Below are experts of layer 7 (counted from 0) of a mixture-of-experts language model. Rows are named router (the router's row for the expert), gate (a neuron's input weights, with its number), up (a neuron's input weights, with its number) and show model dimensions 0-159. Each number is 128 + 32 x the weight over its row's rms, rounded and kept within 0 to 255.
Before each expert's rows: "mostly gets" lists some tokens that are sent to it at least half of the time. This comes from a sample of Wikipedia text that the model never trained on.

# expert 7
mostly gets: " con", " ne", " Al", " Ad", " Mon", " Sy"
router [147 160 113 128 142 164 138 126 155 117 134  58 147  69 140 120 121 108 147 124 125 107 136 111  88  97 185  66 113 136 120 111 103 143 127 130 104 182 100 146 165 117 147 153  80  66  94 108 100  97 179 101 213  93 131 150 116 126 126 127 142 136 151 112 132 150 165 125  67 120  98 102 116 161 183 125 115 100 134 158 134 138  82 204 197  68 157 115 109 170  97 122  91 123 103 111 141 139 123 115 163  78 164 162 165 120 119 150 185 178 101 126  90 154 137 141 193 120 141 103 129  79 131  71 161 157 104 134  54 160 155 154 123  87 166 122 119  75 139 177 119 170 175 122 159 163 134 147  78 171  71 143 168 140 136 180 147  69 130 168]
gate0 [124 155 140 139 127 157 109  63 147 141 164  87 112 127 223 138  96  97  88  94 116 123  98 112 124 140 173  96 175 142 203 160 102  89 131 137 182 144  94 176 173 108 156 122 120 123 137 138 125  91  99 133 150 166 141 192 191 173  63 110 160 165 153 144 159 153 144 104  62 131  86 109 128 148  75 151 138 112 106 157 149 137 133  74 144 159 111  94 113  62 104 109 150 152 157  86 124 152  98 127 163 144 140 110 106  78 163 197 142 154 143 128 104 148 129 161 162 157 208 110 162 107 160 101  99 124 125 186 115  70 165 169  79  87 125 124 134 103 160 157 128 134 122  97 182 161 120 158 126 140 117 143 162 175 168 179 135 121  87 152]
up0 [169 118  92 133 145 153 141  57 116 114 142 100 118  87 115 168 133  69 152 113 161 147 148 127 101  80 160 167 150 141  45 144 165 129 108 157 101 131 112 128 121  95 110 128  89 101  73 136 120 119  93 182 125 130  98 109 155 185 122  92 144 134 141 102  98 103 133 161 153 145 107 138 146 132 130 158 117 103  94 122 144 124 166 140  87  89 113 186 111  90 127 133  69 220 151 112 117 115 226 155 157  35 122 113 151 136 136 141 130 159 133 119 168 113 182 151 111 118 106 163 143 107 104  91  74 210 116 177 103 122 123 128 142  82 144 130 149  66 194  84 134 113 120 128  83 101 143 122 138 135 137 137 146 157 108 161  43 111 202 119]
gate1 [120 172 170 186  89 104  86 147 159 164  61 132 128 124  92 139 125 162 114 114 107 116 118  96 157 137 132 168 158 111 176 157 159 149  68 134 136 183 167 151 132  45 135 152 178 173 154 140 159 152 126 103 116  84 149 138  50 115 134 155 131 149 168 104 147 127 100 108 148 148  85  60 127  93 134 205 134  98  99 163  77 116  97  91 165  94 160 128  68 135 109 103 146  93 112  64 132 106 157 180 157 106  62  78 169 126 104  95  90 136 107 113 163 132 142 106 140 130 118 168 148  82 183 132 139 154 129 189 160 178 145 152 144 116 144  93  78 215  94 153 146 140 111  89  86 131 168 103 106 123 135 119 117 143 112 143 121 106 115 111]
up1 [110 129 128 116 176 143 130 116 106 105 100 124 171 134 148 137  92  60 103 161 100 160  77 122 168 126 192  40  43 132 112  78 143 131 121  72 126 122 116  47 143 143 131 119 154 136 131 145  99 108 101 128 184 133  99 113 159 124  52  51 129 145  90 137 124 182 218 151 112 102 141 128 150 122 111 141 128  59 136 111 144 168 104 101 176 134 126 144 141 119 138 122  94 133 165  98 149  81 110  72 143 136  94 146 140 164 166 169 158 128  90 184 178 129  93 148  77  67 114 154 127  86  76 134  76 117 140 144 132  99 136 110 129 101 179 135 102 127 143 127 132 131 160 157 121 188  95 159 183 188  99 107 131 103 132 122 123 143  95 108]
gate2 [171 139 158 110 120  81 105 117  91 144 168 174 160 135 191 148  82  55  96 133 151 111  57 131  95 100  88 112  80 150 144 156 100 130 102  59 149 115 141 138  72 155 147 133 140 173 106 113  78 153 159 191 125 131 139 152  88 185 118 184  79 106 107 117 155  67 162 121  98 120  39 166  76 112 113  70 151 135 127 112 134 140 156 119 126 119 123 122 159 134 165 116 121 139 124 133  73  88 177 175 158  89 129 110  95 119 131 146 148  88 167 140  78  96  53  40 159 142 140  96 121 138 148 105 102 120 127 151 143 154 130 140 118 156 136 119 156 121  61  65 116 126 101 148 118 169 121  96 144 170 179 121 126 173 111 108  94 139 136 109]
up2 [ 71 152 125 159 145 120 149  95 156 135  97  91 111 165 114  93 121 175 154 187  85 132 108  72 169 169 131 103 132 145  94 104 115 171 133 128 103 143 177  93 149 124 143  77 123  39  95 169 108 174  87 171 160  79 133 115  71 124 117 111 206 114 137  86 128 135 121 104 124 159 136 102 132 138 141 128 127 135 177 156 104 117 163 133  97 136 198  51 108 175  46 144  87 156 160  99 116 106 136  98  89 174 163 165 142 183  88 146 155 167  89 138 147 127  97 177 121 140  91 162 136 152  92 118 132 153 107  90 133  95 142 150 180 128 143  60 128  96 145 179 157 140 118 142 104 133 203 157 134 107 128 117 116  94 166 145 167 178 157 130]
gate3 [107 158 116  99  80 153 125 108 130 115 177 121 149 116 128 127 199  83 143 139  32 126  58  91 109 117 126  97 132 130 224 138 123  74 150 117  88  40 138  79 170 132 117  55 167 135  70 187  96 122 163 142 139 111 140 107 127 126 168 131 198 149 208 162 126 147 135 142 115 108 113 112 161 135 172 137 131 153 164 195 123 130 108 169 134 124 134 153  90 138 159 162 146  90 120 141 100  98  78 131 121 110 101  96 130 113 123 124 187 161 130 129  95 154  94 149 157 136 132 110 112 168 123  97 108  52 164 163 139 115 109 145 161 116 130  86 103  72 107 144 121 129 121 135 148 133 119  69 140 143 159 170 109 149 154 117 206 116 134 171]
up3 [144 142 130 159 145 115 106 138 101 116  99 146 104 178 157  82  56 142 161 130 130 154 136 158 115 118 127 175  59  97 131  69 121 170  99 149 157 140 116 135 116 105 141 149 158 132 167 170 117 185 113  91 105 139 128 138 127 132 123 144 129  88 157 110 115  89 139 120 109 128 126 135 153  98  59  79 101 125 156 157 157  61  60 191 114 125 150 151 120  90  96 132 148 142 134 119  82 116 100 106  83 105 139 168 143 103  93 163 124 110  45 193  81  62 119 160 124 155 141 160 122 124 103 143 129 124 163  66 100 151 133  61 155 185 111 116 110 168 135 127 161  44 124  59 110 164  39 160 150  85 154 104  86 167 123 122 156 139  93 136]
gate4 [182 175 110 127  78 135 154 106 138 172 154 135  96 103 111 109 164 109 115 158 114 104 168  70 112 100  87 161 102 142 128 129 129 175 135 129 168 130 160 151 145 142  95 129 110 104 140 182 121 128  94 106 173 136 117 146 113 170 166 190 135 101 136  92 176  90 153 125  88 109 148 142  78 144  65 139 138 169 145 138 162  95  92 153 122 123 130 120  73 158  76  58 168  88 131 202 108 123 150 105 121 101 154  85  90 100  41 188 138 146 147 157 145 107 132  91 110 102 113 180 124 159  97 196  99  87 160 133 126 148 100  93 179 118 122 124 160  89 108 139 124 180 151 150 180 118 213  69 128 149 117 129 114 169 147 157  90  68 159 106]
up4 [ 84 105 130 125 128 118  99  84  93 161 117 162 126 119 140 140  93 121 164 117 160 133  69 144 181 138 139 122 128 139 125  80 131  89 168 115 140 152  99  91 113  97  93 118 175 126  85  85 147 154 135 138 136 136 108  71  88 152 139 119  50 140 137 136 110 190 165  99 147  51 140 110 140 155 162 133 140 150 116 161 145 100 136 143 148 151 179 133 191 115  85 154 236 148 110  98 123 111 122  87 112 121  94 133 122 173  90 160  90 117 131 100 129 153  79 123 156 126 108 123 126  95 112  58  79  98  80 139 140 128 111  97  72 110  84 123 120  99 129  61 116  93 125 177 129  90 139  31 130 163 185 179 115 123 154  88  72 127 164  67]
gate5 [144  86 134 219 108 128  59 112 105 168 120 114 132 138 202 171 137 132 144 158 202 162 138  79 150 118 112 149 109 160 180  79 192 195 126 138 168 140 111 158 135 177 118 183 126  80 165 130  78 100 100 117 117 132 185 134 114 141 126 149 152  93 120 175 144 121 117 121 182 113 112  94 133 149  86 128 122  80 169  69 116  82 157 120 174 158 110 118 136 114 111 139 145 144 105 147 123  97 120  71 120 130 118  91 130 133 147 136 147 156 173 133 182 127 123 114 158 107 109 154 145 125 150  88  98 113 103  75 131 122 140 147 126 129 141  39 149  87 170 133 147 117 182 143 120 184 146 148 157 139 146  49 153  25 138 122 156 154 143 155]
up5 [117 143 157 162 126 119 114 118 148  62  96  97 178  94 168 147 171 114 195 172 136 126 113 122  51  73 150 151 167 167 145 150 179 127 153  96 150  99 117 145 117 189 133 138 138 150  95 126 255 141  80 152 133  89 106 111 106  99 180 126 157  70 117 147  77 127 130 110 191 122 115 171 166 183 125  78 120 152 140 126 161 118  96 127 118 139 105 114 113 107 104 145 150 143 146 127 134 145 106 162 119 140 101  69 102 152 100 172  98 195 152  83 139 153 164 144 118 118 172 133 139 122 123  76  74 147 135  99 116 143 141  98 128 103 123  81 159 112 115 111 183 105 173 111 146 143 135 142 173 114  87 122 132 136  48  75  68  79 120 127]
gate6 [114 170 129  91 147 127 111  93 172 121 164  84 122 121 189 200 118 142  83  92 158  81 108 167 155  82  67 136  97 121 100 153 166 213 153 126 177 154 101  67 116 152 149 126 105  95 145 156 106 129 153 166 146 107 166  88 138 137 112  59 137 165 143  92 154 193 143 146 138 130 119 135 185 133 121 184 152 192 144 135  82 134 114 135 128 145 165  73 128 106 122 130 118 107 167 160 111 114 123  88 149 119 133  91  92  94 121 114 115 161 145  80 142 141 158 113 171 133 133 136  90 129  48 112 188 107 169 146 149 133 142  98 137 148 163  84  92 108 101 193  99 126 171 147  38 116 119 118 187 138 108 122 138  80 110 150 120  70 154 157]
up6 [119 113 106 112  73 152 142 129 143 194 136 105 116 103 156 163 127  89 136  90 120 197 186  76 135 189 155 167 187 114 100 165 135  86  83 143 101 105  92 134  69 167  86 110  77 159  95 194  99 147 131 106 145 125 136 131 209 151 111 122 132 189 118 143  80 147  71 126 110 198 178 179 140 123 142  82 111 169 158 128 123 153 150  64 100 109 173 130 148 178 117 112 149 128 128  95  92 140 149 155 122 131 156 185 164 102 144 152 133 143 147 153  85 122 152 106 157 113 117  89 122 142  89 109 162  87 149 109 112 113 131  61  97 126  97  72 190 135 136 114 133 107 120 189 124 132 180 120 113  78 160 149 105 151 134 171 132  75  95 126]

# expert 3
mostly gets: " with", " at", " ele", " during", " by", " g"
router [122  87 142 145  58 105 127  37 170 165  61 118 148 137 113 131 151 115 135 124  88 135 192 141 125 161 121 129 155 191 124 112 100 108 115 111  81 114 162 111 146 103 108 129 135  97 141 148  99 184 141 139 120 107 101 133  58 134 120  91 139  63 128 159 119 154 168 114 140 104 124  52 151 211  75 139 195 110 131 122 108 161 146 115 108 111 145  70 101 140  95 164 132 189 117 190 114 137 161 167 141 117  82 117  89 110 145 165 135 144 120 153 101 148  60 121 131  88  62 141 132 108 136  89 185  96  69 124 187 133  95 171 141 182 131 123  99 120 118 133 147 145 209 145 111 115 128  73 144 126 100 157 141 136  80 125 115 124 111 169]
gate15 [124 116 116  92 135 157 124 136 149 211 134  66 152 112 165 173  52 105 107 145  90  72 129 169 205 110 151 129 121  83 165 123  84 135 137 129  93 130 149  89  76 171 120 144 153  67 105 158 165 147 110 123  73 118 193 129 117 106  97 114 105 131 109 123 115 145 104 122 181 100 117 150 139 116 106 154 200 150  94 127 125 121  85 128 190 173 134 133 215 197 103 152 102 133 141  77 108 206 134 127 138 132 120  89 149 133 161  82 143 184 139 167 123 119 208 146 119 122 137  80 167  75 109 141 156  92  81 127 126 197 133 138  95 169 147 162 102 151 155 166 147 124 145 110 165 122 136 117  96 106 150 153 144 158 141 154 122 124 134 112]
up15 [161 217 110 138 146 127 138 124  86 153 126 117 102 137 140 130 191 174 113 101 190  85  90 154  84  82 144 105 186 103 129 175 142  72 155 119 107 170  97  95  88 123 105 113 150 173 157  73 117 110  71 132 158 140  97 136 188 132 120 125 123 170 164  86 118 162 160 100 156 116 138 152 120 189 121 185 142 181 165 120 153 101 124 129 114  98 109 144  88 184 121  95 137 134 151 143  72  63 167  82  85 169 158 111 140 135  88  51 157  58 168 143 109 131 114 106 142 110  62 112  78 143 161 142 185 160 143 148 131 139  71 121 142 132 163 141 104 119 141 119 140 123 112 125 122 124  78 137 144 133 126  71  86 167 128 137 156  79 102  94]
gate16 [128 141  99 123  53  97 142 128  86 143 139 124 134  88 144 185 115  62 121 138 122 161 138 103 107 122 123 139 115 156 136 113  98 131 112 158 179 109 197 131 122  94 135 103 112 122 104 162 130 126 107 137 155 141 126  83 141 164 143 162 185  92  57  81 105 193  76 177  72 118  83 147 177  52 121 116  98 116 174 103 150 147 101  82 128  91 105 130 119  52 140 234 119 176 120 140 116 117  92 114  94  92 139 154 179 133  87 124 166  69 120 147 131 106 114 106 126 130  92 152 148  59 144  97 170  94 155 145  75 126 110 117 203 165 113  81 111 121 194 145 142 125 114 112  93 169 150 101 137 140 136 140 161 158 104 131 134 155 111 157]
up16 [119  79 178 144 149  68 134 118 147 149  96  95 168  95 213 162  67  98 129 209 134 145  67 124 162 136 140 156 197  77 136  85 158 141 118 143 184  83 111  70 115 120 103 124 129 144  96 129 110  96 118 127  61 104 144  79 129 142 156 195 111 125 109 105 122 154 112 146 123 127 144 130 135 135 137 156 193 132 117 160 105  84  56 159 107 125 101  76 147  82 180 171 183 140  96 147  80 143 106 142  87  75 134 125 186 143  80 117 137 180 133 124 117 120 129 106 112 115  73 155 128 105 143 147 152 113 181 134  96 166  95 169 116 113 101 145 126 132 166 195 100 119 100 101  96  98 188 118 107 128 120 101 168  80 104 107 140 135 144 129]
gate17 [145 153 107  93 109  94  91 141  78 132 156  81 101 160 175  68 194 111 187 166 185 110 120 139 113 103 130 111  87 184  87 164 182  87 110 137 135 146  93 167 120 193  95  96 101 118 141 147 117 179  74 121 148 180 135 100 157 135 136  70 122 124 199 151 172 106 110 151 100  64 110  53  97 127 118 145 171 117 165 153  74 122 106 137 158 129 109 183 155  89 111 167 131  68  89 171 131 158 116 151 167 159 129 130 149 156  81 118 133 184 144  96  97 109  90 148 133 170  68  74 118 116 135 156 132 124 147 117 152 117 110 109 115 110 121 129  72 181  99 133 131  91 102 140  97 159 158  99  69 136 158 179  86 122 127 130 140 144 141 140]
up17 [ 95 102  90 177 143 129 119 182 117 156 160 126  81 131 116 165 151 107 145  83 146 159 146 146 176 112 168  84 116 119 122  86 153 181 166 120 110 137 130  99 136 156 104 200 186 134 111 183 128 190 105  75 118  83 113  82 174 123 145 109 119  67 197 103 214  92 130 122 133 132 215 139 162 154 112 175 168 129 133 144  91 109 139 151 157  99 116 142 154 132 169 163 131  99 112 129 110 207 122 119 136  83 102 105  85 123 117 111 147 134 184 126 117 121 120 168 145 105  55  73 152 162 141 152 163 138 101 112 157 115 163 153 159 131  87  85 105 161 138 114 127 108  93 127 118 162  96 112 118 144 155 163 173 136 126 114  63  70 186 109]
gate18 [145 117 130  94 178 148 114  98  95 120 124 127  86 139 119  58 150 121 129 153 154 154 142 149  71  87  87 126 118 126 212 137 111 120 121 137 138 120 115 103 159 150 181 113 145 136 146 164 115 172 124 105 100  76 140 136 119 146 134 119 103  72  80 173 157 117 127 134 204 130 124  94 112 101 123  75  82  52 179  93  84 136 152 104 118 113 106 163 104 105 109  73 151 129 153 136 118 140 124 118 104 145 109 166 137 110  66 115 143 116 164 151 131 188 102 160 199 100 113  55 118 139 118 109 156  65 101 105 183 116 110  57 140 145 136 175  34 179  93 116 148 113 108 144 230 175 114 136 104 155 128 156 111 119 169 119 140 118 118 147]
up18 [102 139  55  81  74 124 111 110  93 113 133 153 104 134 129 100 145 121 108 149 193 148 105 151 146 140 121 169 168 118 140  71 204  92 131 126  84 156 129 107 159  70 141  98 113 104 124  67 116 108 175 117  96 137 129 154 171 123  84 109  77 116 113  97 117 108  78 144 107  93 143 222 109 103  98  74 124  93 110 193 183  67 184  96 117 146 102  86 145 115 147 125 129 147 113 132  86  92 114 165 131 153 156 157 160 120 123 196 193 126 131  89 155 148 153 114  95 127 157 208 136  94 120 101  96  96 135 147 153  89 146 145 121  91 160 115 147 133  92 195  73 157  69 142 144 134 137 162 134 128 103 181 179 150 114 102 119 119 152 126]
gate19 [140 156 172 117 154  85 165  49 109 158 139  72 137 154 167 109  99  52 123 118 141  93 109 142  92  99 148  88 108 155 137 132 138 109 184  64 117 179  19 183 141  84 175 117 127 126 102 142  91 117 122 125 108 192 182 126 105 147 145 127 109  56 149 111  95 127 134  85 144 127 112 220 120 116 151 112 116 115  93 157  90 139 100 117 103 111 147 138 128 134 192 181 189 128 116 119 107 127 127 153 164 125 166 130 122 140 127  84 161 125 119 140 144 148 141  80 121 171 166 119  92  98 141 149 134  98 168 151 172 131 136  94 203 114 182 130  90  96  72 149 156  77 105 139 136 150 100 171 126 157 130 168 171 136 132 149 183 142 132 122]
up19 [104  82 132 129 203 124 105 123 119 128 135 135  97 103  56 190 133 146 167  88  81 104 134 143 109 103 166 151  60 152 121 120 124 145 149  64 170 138 127 166  94 163 139 147 125 127 111  88 151  74 172 107 145  84 114 107 112  86 176  86 117 135 184 158 112 134 188 119 168 123 169  90 159 162 170  98  88 113  95 118 142 167 121  69 108 156 125 161 165 140 212  55  90 100 114  94 188  97 101  98 155 169 123 167 122 153 116 120 156 157  79 164 114 112 132  73 152  83 126 143 150 124  95 153 109 157  91 125 111 160 117 135 178  73 135 110 107 165 149 104  93  93 148 113 179  86 121 150 153 100 155  89  80 128 141 110 152 132 185 143]
gate20 [ 84 109 133 145 126 137 126 108 125 151 103 120 138 110 152 195 120 131 132 157 116 174 162  90 112 151 132  63  91  92 102 116 128 139 154  52 137  38 133 154 114 124  89 130  95 160  71 163 116  94 154 167 158 145 143 108 138 140 121 134 126 132 173 135 112 146 130 165 160 147 169 113 129 120  76 116 106 114 108 193  82 152 203 127 101  50  76 185  90 112  76 134 102 157 104 104 137 179 140  90 176 187  86 140  91  65 108 125 157 115 124 130 109  86 140 140 109 158  67 129  78 166  97 200 144  74  55 129 141  91 104 128 107 137 159 150 107 130 140 167  79  82 177 158 124 117 172 162 102 119 125  90 114 128 144  96 115 138 153 119]
up20 [151 104 138 184 134 170 163 164  85 134 145 130 132 101  91  88 118 196  60 161 113 146 198 111 101 146 116 120 117 160  93 148 154 118 134  99 125 163 170 144 161 110 155 139 194 111 158  82 132 153 156 133 159  94 136 109 123 140  88 168  84 163 154 149  16 191 166 160 144  93 117 133 129  93 128 215 158 128 128 116 145 163 145 173 117  88  59 201 119  59 101 132 101 120 153 136 120 119 122  95 117 118 158 109 142 122 143 158 125 132 116 132 160 106 113 153 116 160 144 175 131 133 163 159 185  92 124 120 122  84 157 136  93 129  57 115 137 154 135 209 159 111 117 149 152 157 158 121 143  77  85  83 113 161 119 104 122 137 166  90]
gate21 [155  83 137 145 149 168 142 107 154 134  91  83 123 103 155 121  89 172 171 134 135 100  74 100 107 149 112 161 147 133 186  89  70 159 139 178 135 112 125 156  94 185 122 147 133 113  65 147 141 125 122  93 124 168 116 110  62 102 141  66  85 141 136 129 121 104  65 128 140 125 148 121 156 184 154 169 146 183 111  90 181 140 168 154 132 154 139 166 166 107  64 208 154 108 133 163  91 156  87 190 131 177 131 133 176 113  93 160  43 158 103 101 101 136 105 123 123 118 109  91  98 111 161 144 139 122  91 137 151  70 124  81  79 117 147 107 161 116 128 129 187 100 109 142  90 121 125 117 117 118 144 202 145 121 179 118  82  92 175 155]
up21 [157 168 102 144 215 111 125  86 144 157 124 133 131 151 164  91 101 147 179 156 190 134 110 124 154 130  95 140 118 164 144 158 124 132 203  65  96 183 150  79 162 120 109 139 148 164 154  97 150 116 128 151 114 156 108 140 110 130  86  67 119  57 140 134 183 154 109 155 154 104 102 172 162 134 148  84 165 150 101 120 169 136 185 140 101 132 111 123 153 104 113 178 182 126 189 143  74 134  98 124 112 125 146 123 131 117  72  90 129  95 150 169  91 113 128 123 129 143  76 163 143 179  76  87 117 164 141 154 181 165 121 168 125 129 142 113 128 167 129  53 120 161 125 203  52 113 206 132 105 156 147 129 145 127 117  89 152 133 111  88]

# expert 4
mostly gets: " which", " has", " have", " that", " sl", " est"
router [150  76 112  75 146 126 164  98 141 143 154 110 160 153 135 169 108  95 103  91 117 120 151 149 160  87 159 167  65 145 169  89 151 146 155 134 193 112 145 134 113 180 188  90 163 149  88 160 102 146 145  88 164 183 106 118 112 153 173 138 171 120 131  98 105 129 124  83  85  79 116 125 111 171  83 125 169  84 140 118 147 123 158 182 131 119 129 151 129 184 167 154 192 108  74 114 100 146 111 101 130  84 165 117 205  95 139 138 110  78 101 149 101 188 142 135 151 141 106 116 194 150 112 114 188  90  49  92 143  89  88 136 144 106 111 110  74 176 139  84 133 140 106 112 174 110 123  88 141 161 137 152 110 129 184 151 151 141 113  70]
gate15 [128 164  96 107 151 131 138 115 138 145 125 104 146 164  56 159 123 109 125 128 189 144 128  94 147 231 143  73  91 140  75  82 182 135 147 194 146 110 111  93  87 119 155 110 167  94 106 141 143 124 161 145 131  80 157 130 135 135 139 201 136  97 141  94 121 139 152 131 118 114  96 171 110 127 191 128 134 155 137 154 127 108 150 240 190 142 111 145 141  84 185 151 106 113 140 147 196  97 153  50 118  73 182 131 150 147 110 154 148 118 101 120  81 129 119 120 146  89 106 111 111 164  79 127 138 127 114 116 106  84 157 156 161 135 104 133  66  49 171  57 155 154 148 127 117 118  96 102 101 129 145 113 162 137 129  93 135 129 156 135]
up15 [118 163  91 146 135 119 132  87 182 102 135 130  78 108 138 101 157 167 179 133  96 161 134 122 139 173 144  76 116  97 127  77 111 154 141 142 151 105 116 164 100 203 125 154  93 150  55 179 101 127 136 197 153 179 135 112 139 127 134 125 165  93 103 105 151 114 170 115  90  77 148 151 164  96 163 123 166 150 145  83 147 126  73  82 167 100  93 121 139 103 115  95 111 151  89 146 126 158 219 106 108 121 133 183 134 127 179 105 133 116 110 133 154 158 162 111 133 132 123 101 154 152  84 144 163 121 128 165 129 132 178  94 204 155 148 175  87  53 116 164 133 157  98 183 147 143 111 122 175 177 168  95 105  46 126 150 172 100 116 162]
gate16 [132 161 106 154 128 111 136 101  74 168 170 143 158 140 123 109 112 215 169 155 128 131 166 120  81 142 138 130 185  92 134 141 124 116  85 120 136 106 119 114  73 169 145  83 123 126 133 129 143  55 113 120 150  99 161 108 173 138 190 105 129  69  94 188  87 128 150 114  86  92 120 102 131  95 108 190 134 224 143 140 107 118 177  84 163 108 120 121  88 108 115 193 161 204 115  86 164 124 142  99 145  92 119 111 109 179 118 126 142 131 115 153 147 113 107 135 112 136 146 178 125  95 116 162 171 119  94  68  85  94 149 163 175 158 113 168 140 192 181 142 139  57 124 125 143 185 110 156 109 152  86 153 133 114  93 136 134 159 164  82]
up16 [187 113  73 147 167 136 144 151 141 134 142 141 146 150 133  60 207 102  83 145 126 105 156 124  94 144 155  58 154  84  98 151 105  74 137 114  78 108 173 138  70 123 103 123 203 144 159 114  96 125 106 161 127  82 115 131  67 134 159 157 187 118 130 132 163  89 177 102 111  85 155 100 124  71 112 165 125 163 130 135 106 125 164 147 179  94 133 144 148 131 219 108 121 136 151 132 103 146 144 116 120 167 120 118 135 164 164 141 128 127 193 182 112 137 124 150 129 111 124 156 161 195  52 130 175 112 158 177 118 150 102 167 170 139 141 100  97 158 138 116 164  62 138 144 220 135 124  83 158 111 130 121  93  98 125 146 157 109 127 137]
gate17 [150 180 147 120 116 125 126 144  78  68 153 160 161 109 173 148  67 111  74 119 157 158 134 152  88  99 121 104 138 155 162 166 126 172 144 169  38 168 128 132 121 162 128 140 139 171 137  77 143 154 150 168 122 120 138 171 120  79  96 114 150 156 169 159 145 189  93 123 115 147 129  88  68 212 166 201 101  90 125 155 130 104 146 160 125 134  75 122 190 205 196 127  81 100 118 133 127 103 116 119 141 153  99 182 164 112 152 156 184 116 175 130  99 155  92 161  95 108 141 126 125 145  99 164 133  90 137 100 143 125 121 145  63  80 151  60 156 128 113 136  99 113 117 152 167 132 143 148 128 110  77 106 111 160 132 133 140  97 110  78]
up17 [ 77  99 120 107 100 114 143 121 175 129 123 123 132  67 127 132 151  82 176  99 184 133 140 173 126 122 176  28 173 188 138  81 107 115 158  75 119 118  89 120  84  79 102 114  80 132 149 102 105 153 134 133  70 135 135 154 170 110 139 145 109 126 154  70 196 123 131 133 128  92 120 128 114 130 102  88 134 110 178 149 126  81 160 121  97 106 135 164 153 105 103 173  99  97 144 122 126 148 165 138 202 164 127  95  89 114 138 148 124 178 120 177 160  96 115 147 140 118 107 147 131 160 207 156 129  93 140 145 161 121 165 144 145 107 165 160 106  76  99 130 197 110 123 118  77  48 120 134 102 167 215 165 157 150 119 133 120 124 163  81]
gate18 [ 97 196 132 115 121  92 142 140 137 156 169 111 135 182  95  89 123 166 121  64 137  49 109 149 182 120 128 130 137 135 109 179  48  95 109 189 166 105 105  95 111 162 111 143 122 132  65 140  93 166 145 166 131 180 140 156 147 146  85  78 122 123  75 109 173 108 110 123 126 141 120  60 120 134  74 110 128 111 180 119 152 101 122 154 139  49  72 119 177 156 103 138 122  49 131 131 182 106 148 122 105  95  66 164 105  58 126 160 133 132 130 161 100 108 134 115 152 128 114 165  67 120 157 155 158 106 103 122 150 118 130 118 122 111 158 176  86 121 180  94 103 154 153 122 134 124 118 168 142  92 103 133  92 101 163 180 142  67 101 116]
up18 [ 92 142  84 111 165  64 128 198 127 133  93 144 101 161 144 136 140 143 110 115  96 105  78 152  74 107  93 119 100 134 144 119 148 163 143 162  87 118 119 140 132 142 103  68 135 123  89 128 110 123 125  77 172  95 143 154 139 146 155 113 149  55 106 133  77 115 137 116 151 160 118  72  96 110 198  66 101 100 152 153 126 107 160 109 137 166 112 132  96  85 125 209 119 179  73 102  69 153  81 139 107 141 113 142 135 219 122 154 114 160 114 126 122  87 116 133 139 134  88 105 130 125 160 147 106 157 166 172 113  65 177  93 107 147 218 157 127  72 149 112 162 161 167 163 107 144 153 108  99 129  73 184 164 121 122 163  98 173 118 127]
gate19 [122 102 140 136 162  91  89 157 173 144 139 191 157 115 106 173 125 135 113 125 158  76 147  98 184 186 215 139 161 138 149  66 168 158  96 128 164 148 130 148 135 112 125 167 117  64 109 147 153 117 117 143 156 103 110 122 138 119 135  89 174 122 165 108  87 124 117 142 129 113 140 126  66 156 108 181 167 172 119  82  93 115  92 161 117 138 125 108 127 170 147  70 178 106 135 134 147  58 143 141 155 131  92 121 169 155 164 168 166 191  92 170 103 143 143  64  72 140 105 115 103 108 109 143 126 189  98 110  99 121  96 157 121 141 163 125 168 108 182 113 209 134 143 163 148 119 163 164 122  80  87 169 154 113 179 136 142  95 110 204]
up19 [131  92 146 146 148 175 130 135  79 117  88 143  85 115  95  67 134 174 148 106 108 114 108 106 109 116 127 109 110 128  93 150 164 107 206 114 138 187 139 113 230 115 135  78  90 145 143  91  96 141 132 148 130 124  60 114 140 136 177 167 114 105 132  97 131 146  89 173 112 135 111  53  62 116 181 125 142 127 103 160  90  99 161 125 155 131 170 153  96 124 149 107 139 134 174 127 158 105  94  78 128  94 152  83 193 114  89 136 120  78 121 152 129  56 176 104 188  75 156 154  95 110 118 107 173 151 119  51 139 126 147  61 151 115 128  62  83 135 109 131 126 107 131 154 141 130 138 161 148 144 115 123 128 106 108 167 182 136  61 134]
gate20 [ 83 134 112 154 143  80 154 116 106 196 151 109  79 117 148 120 126  65 149 130 146  92 186 204  81 207 127 137 132 150 127  56 110 120  80 103 114  51 160 119 141 135  99 144 128  99 117 139 136 132 121  52 109 127 199 105 168 135  92 137 134 113 103 117 145 158  94  99 125 117 169 146 172 173 139 143 145  95 158 148 106 207 119 153 184 132  95 158 104 143 169  84 106  89  88 133 109 123 113 156 111 111 117 144 139 136 116 172 158 155 112 104  55  86 108 109 155 112 113 121 136 166 142 142 148 107 118 158 135 108 110  87 108  85 136 128 127 141 104 159 149 171 176  92 126 232 153  71 120  65 105 119 109 131 178 158 150 139 157 146]
up20 [ 95 113 154 131 117  81 133 154 129 160 173 149 109 142 120 195 128 163 166 143 121 156 129 118 175  94 131 175 146 101 142 104  98 144 134 132 120 165 144  66 145 174  87 103 125  98 143  92 160 136  90 115 128 106 164 110 157 118  93  54 152 136 152 125  82  99  48 159 141 132 128  99 138  58  95 103 111  62 145 151  99  77 101 114 134  92 187 108 111 169 162 103 149  94 192 145 182 139 105  83  70  85 109 101  83 123 101 188 121 137 152  84 123 110 119 153 138  95 171  69 132 167 162 126 159 139  96 191 172  70  82 123 170 152 150 137 140 106 131 152 167 152 161 137 126  88 150 109 118 143 117  84  86 138 201 138 117 131 101 183]
gate21 [157 125 114 155 155 141 151 138 116  64  82 120 137 104 119  83  97 114  83 155  78 132 160 141  79 126 201  76 159 121 149 171 181 123 109 111  95 110 113 160 165  75 178 129 131 128 114  98 118 117 103 137  81 153 152  82 135 148 147 115 104 155 147 155 133 148 195 123  77 151 149 139 108 108 185 105 192 111  84 138 154 163 125 149  75 132  77 102  82 135 147 122 115 120 101 179 137 100 133  83  84 152 108 136 158  94 169 192 116  90  98 122 110  75 147  63 110 151 172 177  76  77 116  56 161 135  79  87 100 139  65 134 124 101 134 121 136  96 130 153 116 102  99 174 176 133 108 126 119 125 119 201  81 135 142 173  87 116 115 160]
up21 [ 98 115 138 130 142 103 140 147 129 138 127 114  33  77 107 123 137 126  99 139 147  80  65 107 105 117 126 136 101 120  96 111  63 110 148 150  87 147 144 102 116 157 129 105 147 143 134 181 116 138  58 193  93 128 105 158 211 162 133  91 144 159 128  94 119 117 104 159 122 111 164 119 183 131 173 133 115 132 153 126 124 132 120 133 121 184 171 105 102 131 153 203 116 113  71 185 150 108 122 118 140 117 139  84 134 204 140 145 164 150  77 179  91 139  98 117 136 158 136 112 171 132  34 127 120 155 104  68 130 106 122 148 174  91  84  97 125  58  98  74 157  74 122 141  61 133 188 142 140 123 169 108 135 140 117  96 126 100 103 176]